From a checkpoint of a small mixture-of-experts model trained on Wikipedia: width 160, a variant of SOAP for the experts.
Below are experts of layer 4 (counted from 0) of a mixture-of-experts language model. Rows are named gate (a neuron's input weights, with its number), up (a neuron's input weights, with its number), down (a neuron's output weights, with its number) and show model dimensions 0-159. Each number is 128 + 24 x the weight over its row's rms, rounded and kept within 0 to 255.
Before each expert's rows: "comes before" lists some tokens at least twice as common just after its tokens as in all text. This comes from a sample of Wikipedia text that the model never trained on. Tokens count by the router's weight.

# expert 17
comes before: " | ", " |", ":", ": ", " (", "; "
gate4 [133  99 130  59 128 126 145 143 126 115 118 106 137 150 141 114 165 102  93 162 109 108 129 153 145 147 133 142  59 125 151 153 117 176 121 106 114 119  83 115 172  97 133 125 107 140 138 123 166 119 119 102 144 115 120 115 107 131 166  99 117 141 179 120 167 130 134 115 113 123 131 122 112 139 114 144 144 175  97  86 119 118  97 163 109 133 122  80 162 136 123 135 135 102 175  83 157 102 147 144 112 102 151 140 148 137 118  90 132  98 114 154 127 129 145 118 126 113 120 131 158 165 125 132 123 128 142 172 131 137 171  97  87 109 125 129 146 109 101 157 136 126 126 164 119 136 127  58 112 123 189 161 138 109 151 158 121 146 153 109]
up4 [100 114 142 109 157 162 105 126 145  97 141 141 151 135 145 131 111 120  99 146 108 160 123 148 149  94 157 101 122 115 128 167 131 119  92 102  57  92 126 129 124  98 157 121 130  95  92 120  99 136 126 146 119 154  76 112 126 107  72 108  84 135 107 135 112 111  87 128 134 133 143 167 115 133 170 130 138 160  87 128 124 163 160 139 177 158 164 109 167  96 164 103 144 139 134 158 137 103 150 138 139 109 115 142 122 166 147 101 148  83 133 101 133 152 120 147 113 166 147 121 140 128 155 121 149 153 146 177 129 113 118  94 104  97 158  69 110 105 114 137 165 160 122 102 143 110 150 162 122 136 116 153 118 121 142 143 130 151 119 134]
down4 [ 84 106 127 139 135 134 148 112 138 153 119 151 134 177 147 150 129 143 115 134  95 126  90 129 100 112 108 140 108 112  84 147 137 111 134 103 109 120 115 142 140 111 101 154 151  81 143 142 100 124 111 141 116 121 108 123 109 106 144 111  89 148 102 101  88 148 120 123 143  74 132  90 127 108 159 157  99 170 100 158  69  87 124 105 159 115 116  98 170 104 117 128 173 116 148 110 109 118  78 131 101  72 119 158  78 148 140 107 134 112 114  99  75 106 142 121 129 161 130 110 131  96 126 137 102 145 160 139 100 115 129  98  94 104 150 135 105 105 145 140 107 153 133 155 160  81 144 148 155  98 146 136 152 132 100 114 102 140 119 120]

# expert 8
comes before: "1", "2", " | ", "\n", "| ", "9"
gate23 [128 168 148 133 127 117 116 107 109 197 117 131 119 131 131 109  77 160 149 138 117 131 169 130 118 171 154  98 105 147 149 121 127 162 129 101 159 124 144 128 130 125 135  88 133 143  98 112 138 146 135 162 148 124 143 130 114 170 136 150 152 157 121  91 139 150 139 112 123 105 175 144 118 132 181 122 132 161 144  78  95 145 147 168 151 111 134 142 132 119 145  90 113 101 147 103 127  90 144 103 117  98  93 119  82 113 139 125 115 146 100 164 108 151 113 160 155 107 148 131  52 114 123 126 115 125 155 163  77 117 124 135 185 128 152 147 112 141 137 142 119 164 107 124 122 115 140 126  97 117 119 130  79 148 140 168 172 152 146 144]
up23 [136 149 110  74  99  93 129 129 126 101 120 109 143  78 127 158  96 144 155 108 153 117 120 118 110 123 133 120 126 150 162 149 158  96 144 143 106 147 111 142 113 127 157 125 129 126 111  95 149 126 134 122 142 111 130  85 135 129 115 125 130  95  97 125 114 122 129 122 145  45 143 115 166 154 117 126 152 127 102 128  98 111  95 208 156 111 151 148 122 113 181 151 143  83 150 138 143 165 117 128 162 137 131 123 134 174 117 113 102 108 143 139 132 166 121 105  87 140 133 117 149 123 179  60 167 129 117 110 154 139 122 100 123 104 147 177 142  71 133 164 138 118 126 142 119 170 142 128 118 133 118 148 104 149 136 128 154 127 153 139]
down23 [ 90  99 114 124 163 156 138 166 119 180  99 153 126 140 116 131 152 123  82  95 124 147 122 150 141  98 104 127  95 138 117 118 130 143 159  91  99 149 137 107 131 122 168 144 121  99  95 141 163 123 134 147 137 131 113 106 116 193  84 153 102 128 152 150 124  96 121 146 146 119 145 100  91 168 101 116 148 160 128 110 155 122 114 166 143 112 116 141 109  89 129  98 153 124 162 124 162  90 111  99 143 120 130 111 120  86  97 132  92 145 116 159 103 167 123  89 111 116  98 139 159 106  92 134 154 130 174 153 137 134 156 144 137 101 114 144 162  93 174 167 143 156 130 142 163 121 133 137 161  89 162 150 102 134 133 134 146 127 112 130]

# expert 4
comes before: " |", "\n", ")", " | ", " (", ","
gate4 [129 143 116 131 135 129 122 120 110 137 116 107 118 132 133 136 102 160 167 126 121 167 128  86 138 149 107 176 147 109 123 126  69  99 143  74 136 107  95  83 128 124 118 107 129 137 126 155 156 145  99 149 144 134 116 145 109 119 177 114 116 105  97 101 129  86  79 140 150  83 140 128 145 129 125 146  96 148 139 147 145 165 154 153  85 107 100 174 126 114 133 141 144  92 135 113  88 125 124 101 133 131 132 100 137 113 110 115 125 152  98 106 112 135 140 147 181 158 157  94 118 105 105  82 109  99  74 149 117 104 151 150 133 138 162  94 107 130 157 140  98 104 124 162 101 113 152  91 134 137 121  88 148 112 156 130 120 188 139 152]
up4 [127 154 111 135 137 120 150 114 129 113 131 123 110 135 125 152 104 168 146 136 125 133 104  67 133 140  93 166 138 125  93 117 104  77 173  69 140 118 105  84 116 125 122 121 135 130 145 173 143 151 100 150 133 145 138 146 128 120 194 113 126 100  83 124 111  98  73 144 129  83 104 117 140 149 116 143 103 115 170 160 145 178 131 152 120 114 116 177 118 122 139 160 145  91 129  98  89 150 127 121 137 125 107 125 111 111 108 123 118 144  87 124 128 144 136 147 177 126 144 125  99  98 145 104 122  94  79 144 142 115 148 129 130 126 146 109 107 155 133 151  99  97 121 155 110  84 156 103 136 129 107  99 160 122 176 111 118 167 125 140]
down4 [138 146 101 153  95 159 148 146 110 119 153 186 112 144 150  94 150 125 135 150 130 113 123 160 133 175 125 141 132 145  97 133 126 129 106 147 114 126  91 102 120 117 175 140 100  86  73  97 169 137 147 132 145  76 131 154 119 109  97 149 138 127 107 137 105 112 123  85 123 108 111  99 118 151 117 125  74 131 155 150  80 107 112 124  94 111 152 120 132  94 114  99 123  94  99 102 135 119  93 136 134 116 160 114 134 165 120 125 131 128 134 174  96 148 142 105 146 104 145 109  89 131 144 165 105 145 126 142  76 157 107 115 146 125 157 124 144 153 106 142 122 168  90 119 108 108 146 114 148 162 141 127 138  84 115  96 190 112 102 143]

# expert 23
comes before: " | ", ".", "\n", "0", "\n\n", "3"
gate6 [140 136  98 120 160 137 102 137 148 140 146 101 119 115 124 126 115  91 130  93 137  96 217 101 114  98 141 129 148 130 105 142 111  96 129 191 168 149 117 131 113 144 103 124 126 144 107 172 142 124 154 123  91 129 112 103 114 154 127 122 134 128 130 139 124 146 123 124 170 142 142 122 104 118  89 118 120 118 131 117 169 106 120 165 115 144 123  86 179 108 132 110 117 114 171  78 164 103 125 105 152 133 120  87 144 132 131 110 136  99 117 134 132 121 114 100 158 121 127 166 106 123 137 123 116 196 136  90 131 134 120 150 139 128 158 118 115 161 122 130  74 114 181 139 136 125 107  77 137 150 132 173  93 153 154 132 145 119 148  73]
up6 [135 140 120  95 152 146 111 137 140 130 132 123 109 165 122 113 140 111 143  91 140 125 138 125 116  85 141 123 121 142 111 169 129  95 146 133 123  76 119 122 114 110  97 124  97 131 114 167 150 135  90 114 113 122 151 141 118 167 125 119 134 129 123 164 152  84 127  96 131  79 125 132 121 117 116 161 115 169 127 118 132  98 176 116 149  90 121 135 119 140  79 159 101 146 130 133 117 143 118 135 157 119 133  95 162 106 139 113 117 121 128 119 157 130 128 105 170 123 149 153  76 130 147 128 127 140 108 112  97 158 157  90  99 137 153 135  87 122 151 131  75 129 126 159 117 134 112  75 103 139 167 151 150 116 147 175 122 133 104  17]
down6 [170 131 119 146 132 116 104 116 132 128 128 114 128 123 138 117 117 166 142  98 144 165 179 111 100 129 159 127 184 100 105 173 129 132 116 163 144 180 126  98 125 143 102 153 121 135 115 113 160 127 102 133 151 133 133 136 104 175 148 130 115 127 142 157 165 142 177 118 149 102 127  92 153 147 110 116 142 146 136 113 154 161 123 118 110 106  96  95 147 101 130 122 113  94 106  99  87 163 138 144 121  88  89  74  68 111 108 141 141 124 178 139 157 163 107 104 136  95  99  98 131 160 103 101 115 113 117 133 157 129 103 157 128 147 130 116 146 142 168 150  72 134 175 130 104 124 103 162 142 135 119 136  97 124 125 100  99 134 110 124]

# expert 7
comes before: "1", "2", "0", "3", "4", "6"
gate4 [124 117 125 167 131 114 139 129 131 146 156 127 122 119 130 119 125 170 100 163  98 117 155 107 148 114 117 142 134 152 129 132  84  91 168 149 182 132 138 130 134 159 124  92 108 115 137 135 142 140 139 179 119  77 109 126 100 155 152 144 140 137 140 119 112 120 131 141 155 151 145 142 147 121 112 139 118 142  97 111 161  90 123 127 162 133 121 149 155 148 126  95 147 136 148 124 112 131 121 128 159 111 104 147 141 142 179 131 109 189 157 166 125 129 110 178 156 142 104 145 105 103  98 111 132 136 138 142 107  68 160 111 169 136 155 172  96 188 135 176 122  99 117 130 127  98  64 138 134 133 146  80 133 139 137 171 166 121 121 157]
up4 [123 121 131 141 144 135 127 119 131 134 147 103 134 157 128 121 167 180  89 136 101 117 121 137 103 162 120 148 108 121 125 151 115 116 155 152 155 141 128 151 133 154 139 127 108 119 139 127 139 116 108 155 155  79  74 163  89 150 116 113 122 148 119 135 110  74 134 131 121 127 110 104 100 145 127 146  78 101 134 136 118 103 126 135 148 152 143 165 149 154 141 130 171 145 134 103  91 109 125 127 131  63 119 184  96 126 154 105 118 138 200 126 115 137 115 112 130 151 119 131 142 153 118  99 142 132  96 155  85 128 130 122 168 142 107 179 134 148 152 176 133 126 105 155 141  97 105 136 115 141 105  95  73 135 160 186 106  87 125 155]
down4 [142 169 104 145 133 112 140 106 122 141 114 155 125 117 123 132 113 136 183 168 134 131 121 158 133 129 146 132 133 123 127 149 109  78 172 156 169 123 155 139 170 162 144 139 138 105  98  77 109 149 171 100 114 101 155 111 165 110 125 117 134 126 125 144 151 150 125 133  96 159 134 100  95 130 134 126  95 151 112 106 153 135 143  96 120 148 147 122 148 143 119 147 156 133 135 115 100 184  67 134 158 128 122 119 168 162 164 116 123 120 129 142 120  97 119 156  98 117 107 121 108  78 145 130  86  96 135 135  86 107 128 103 171 138 158 113 135 156  89 141 145 104 122 124 115  69 130 114 134 183 154  97 111 158 111 115 180 143 117 136]

# expert 20
comes before: ".", ",", " of", " and", " of the", " in"
gate4 [ 88 111 123 108 134 125 151 101 110 141 124 165 134 126 113 153 100 123 145 130  97 129 129 109 110 149 171 131 159 122 117 127 167 126 114 141 125 121  94 101 122 179 107 133 142 118 102 143 122 142 131 139 171 201 105 152 116 168 109 142  97 141  93 124 146 139 137 127 128 110 102 141 139 164 120 129 111 112 136 113 115 177 159 143 122 126 129 157  96 139 137 127 128 109 117 136 105  97 140 122 113 102 124 141 119  88 128 168 102  91  86 123 175 109 164 114 147  80  95 127 123 138  81 124 161  93 123 137 168 161 129 153  86 146 153 130  84 111 127 132 161 132 132 147 140 106 153 178 127  65 103 104 110 144  99  82  96 137 149 169]
up4 [170 153 132 131 139 112 128 141 157  93 125 129 114 137 149 113 142 138  97 145 115 136 116 165 112  83  93 119 123 154 149 119  91 124 135 108 104 127 139 154 126 118 137 101 108 111 175 142 153 120 138 100  88  99 176 104 159  80 138 102 151  81 141 149  95  95 138 132 146 160 165  98 106  86 124 114 161 174 123 135 168  99 124 107 136 106 134 104 158 138 139 124 121 146 136 121 154 191 126 118 123 178 121 124 129 170 107 103 138 144 182 106  86 132 129 171  86 173 145 141 118 148 168 134 105 138 126 124  96 109 128 132 156 106 112 131 127 141 122 137 112 133 110 103 118 135 111  96 119 192 137 124 132 118 158 171 163 128 140 123]
down4 [126 129 176 112  95 130 114 102 137  93 114 122 148 128 141  95 102 150 108 111 133 116 120 120 126 128 166 121 150 104 146 141 124 106 153 118 128 130 106 138 141 118 124 112 146 158 130 139 127  98  82 156 136 178 114 105 131 146 152 135 100 143 126 198 115 178 119 111 107  93 159 123 134 107  95 175  88 130 103 115 142 108 132 108 190 182 148 210 111 123 105 148 106 110 110 151 129 104 157 127 129 160 118 114 119 106 102 180 151  85 122 140 128 124 122 114 133 128 160 141 120 104 118 125 168 117 124 157 137  97 129 125 118  78 136 111 137  96 145 110  89 151 150 129 136 141 147 141 133  92 128  87 128 132 165 104 100 173 148 107]

# expert 21
comes before: "1", "\n", ":", "2", "-", ", "
gate23 [146 178 110 120  99 127 113 146 149 139 152 140 117 148  99 108 173 143 122 104 123 158 127 142 102 139 113 119 143  74 117  90 113 117 113 127 139 127  63 112 170 143 104 117 155 140 152 127  89 102 113 131 124 120 117 111  84 124 113 121 122 170  60 106 104  93 149 112 132  75 133 156 136 140 128 126 121  80 126 121 142  47 109 141 137 132 147 121 155 159 136 123  84 159 146 108 116 134 154 114 154 176 133 136 135 137 134 115 109 104 122 144 175 143 111 120  96 131 127 114 128 114 128 125 136 135 133 105 145 125 128 102 173 139 102  94 108 130 151 115 133 152 114 127  68 118 158 106 166 120 166 114 120 180 166 144 116 139 131 156]
up23 [149 188 125 151 128 119 112 161 127 110 171 147 158 126 110 136 220 158 111  98 115 103 101 108 136  87  88  83 129  91 121 122 103 147 134  90 115 139 118 125 119 141 150 107 141 132 110 151 107 130 105 121 140 137 142 129  98  87 124 121 128  95 114 152 113 144 129  92 113 130 106 154 113 147 141 106 101 123 153 156 192 112 120 139 148 165 152  97 145 160 100 101 106 159 138 107 115 137 118 114 111 135 132 132 153 145 132 145 123 117 187 100 195 135 130 154 134 135  99 164 122 107 134 130 157  99 121 104 144 116 129 127 162 131 143 128 132 141 161 140 135 108 148 108 133 139 148 147 131 139 152 126 140 191 180 130 173 145 102 146]
down23 [ 85 121 109 120 152 136 134 114 125 110 124 170 140 178 131 126 121 132 123 199 117 155 145 128 147 103 160 144 135 128 113 157 162 118 121 164 113  91 154 126 108  91 149 152  86 115 135 124 133 142 165 156 108 108 146 179 162  85 183 103 119 138 157 147 126 139 135 130 110 151 144 133 143 119 123 125 108 154 117 125 123 123 122 135 125 132  92 123 137  71 123 113 177 112  84 123  94 110  96 136  75 112 139 118 173 112 115 167 122 171 138 165 111 107 109 111 122 136 114 109 102 130 126  76 128 147 145 136 111 136 135 115  97 117 110 139 145 113  68  79 112 143 164 125 163 121 133 108  91 140 116 146 128 106  97 110 105 155  86 121]

# expert 5
comes before: "\n", "\n\n", "-", ")", ":", ";"
gate4 [168 126 134 134 125 126 176 132 143 108 153 136  93 120 115 146 117 103 124 135 128 187 134 151 147 143 118 117 132 119 119 144 119 100 127 130 123  84 119 167 130 102 116 176 100 133  70 127 133 112 126 169 135 171 128 143 149  86 120 139 130 147 132 110  91  95 120  66 113 122 107 103 143  94 122 109 109 107 166 123 121 131 158 179 127 117 114 149 141 110 138 139 132 130 131  88  93 102  58 154 125 111 160 123 153 179 103 120 101  83 133 134 125  97 121 133 103 149 125 178 129 119 110  95 100 117 104 139 129 136 108 148 132 123 152 162 123 154 135 139 111 129  90 167 145  82 153 186 141 120 128 141  99  85 132 149 152 119 156 144]
up4 [190 127 130 133 128  99 169 132 139 101 152 111  95 126 105 110 120 121 122 121 138 151 153 138 111 112 105 146 125 122 154 133 125 162 112 178 120 124 122  99 139 160 151 142 124 122  77 122  87 121 134 149 122 116 140 132 131 119 119 123 108 151 147  83 108  90 149  89 134 114 130  63 133 101 102 128 135 158  88 108 154  64 163 143 118 142 105 121 162 126 127 128 155 109 162 104 139  81 101 128  96 127 151 164 119 134 139 134 122  89 108 143 124 132 137  80 152 143 127 154 156 132 109 118 102 123 127 208 121 173  89 131 149 164 130 130 111 140 111  98 116 138 116 131 141 124 129 167 114 156 147 154  84 109 155 152 146 106 177 148]
down4 [142 163  88 131 141 148 153 108  78 118 103 108 155 112 123 133 133 170 148 104 111 125 148 129 146 150  91  76  91 100 112 131  62 154 138 121 135 141 135 109 160 135 162 104 138 141 146 135 129 144 135 148 108 116 123 112 129 127  69 200  83  99 125 128 112 104 163 102 164 163 118 150 124  96 109  97 113 126 141 111 124 110 131  94 118 136 139 128 122 118 141 144 125  92 148 160 105 116 111 122  82 113 124 108 109 167  80 145  82 121 118  91 146 121  98 131 129 156 119 143 147 150  94 121 116 117 130 150 146  89  91 133 104 144 168 157 136 139 125 110 132 103 139 135 157 155 145 146 147  99 130 191 138 143 148 130  93 114 165 132]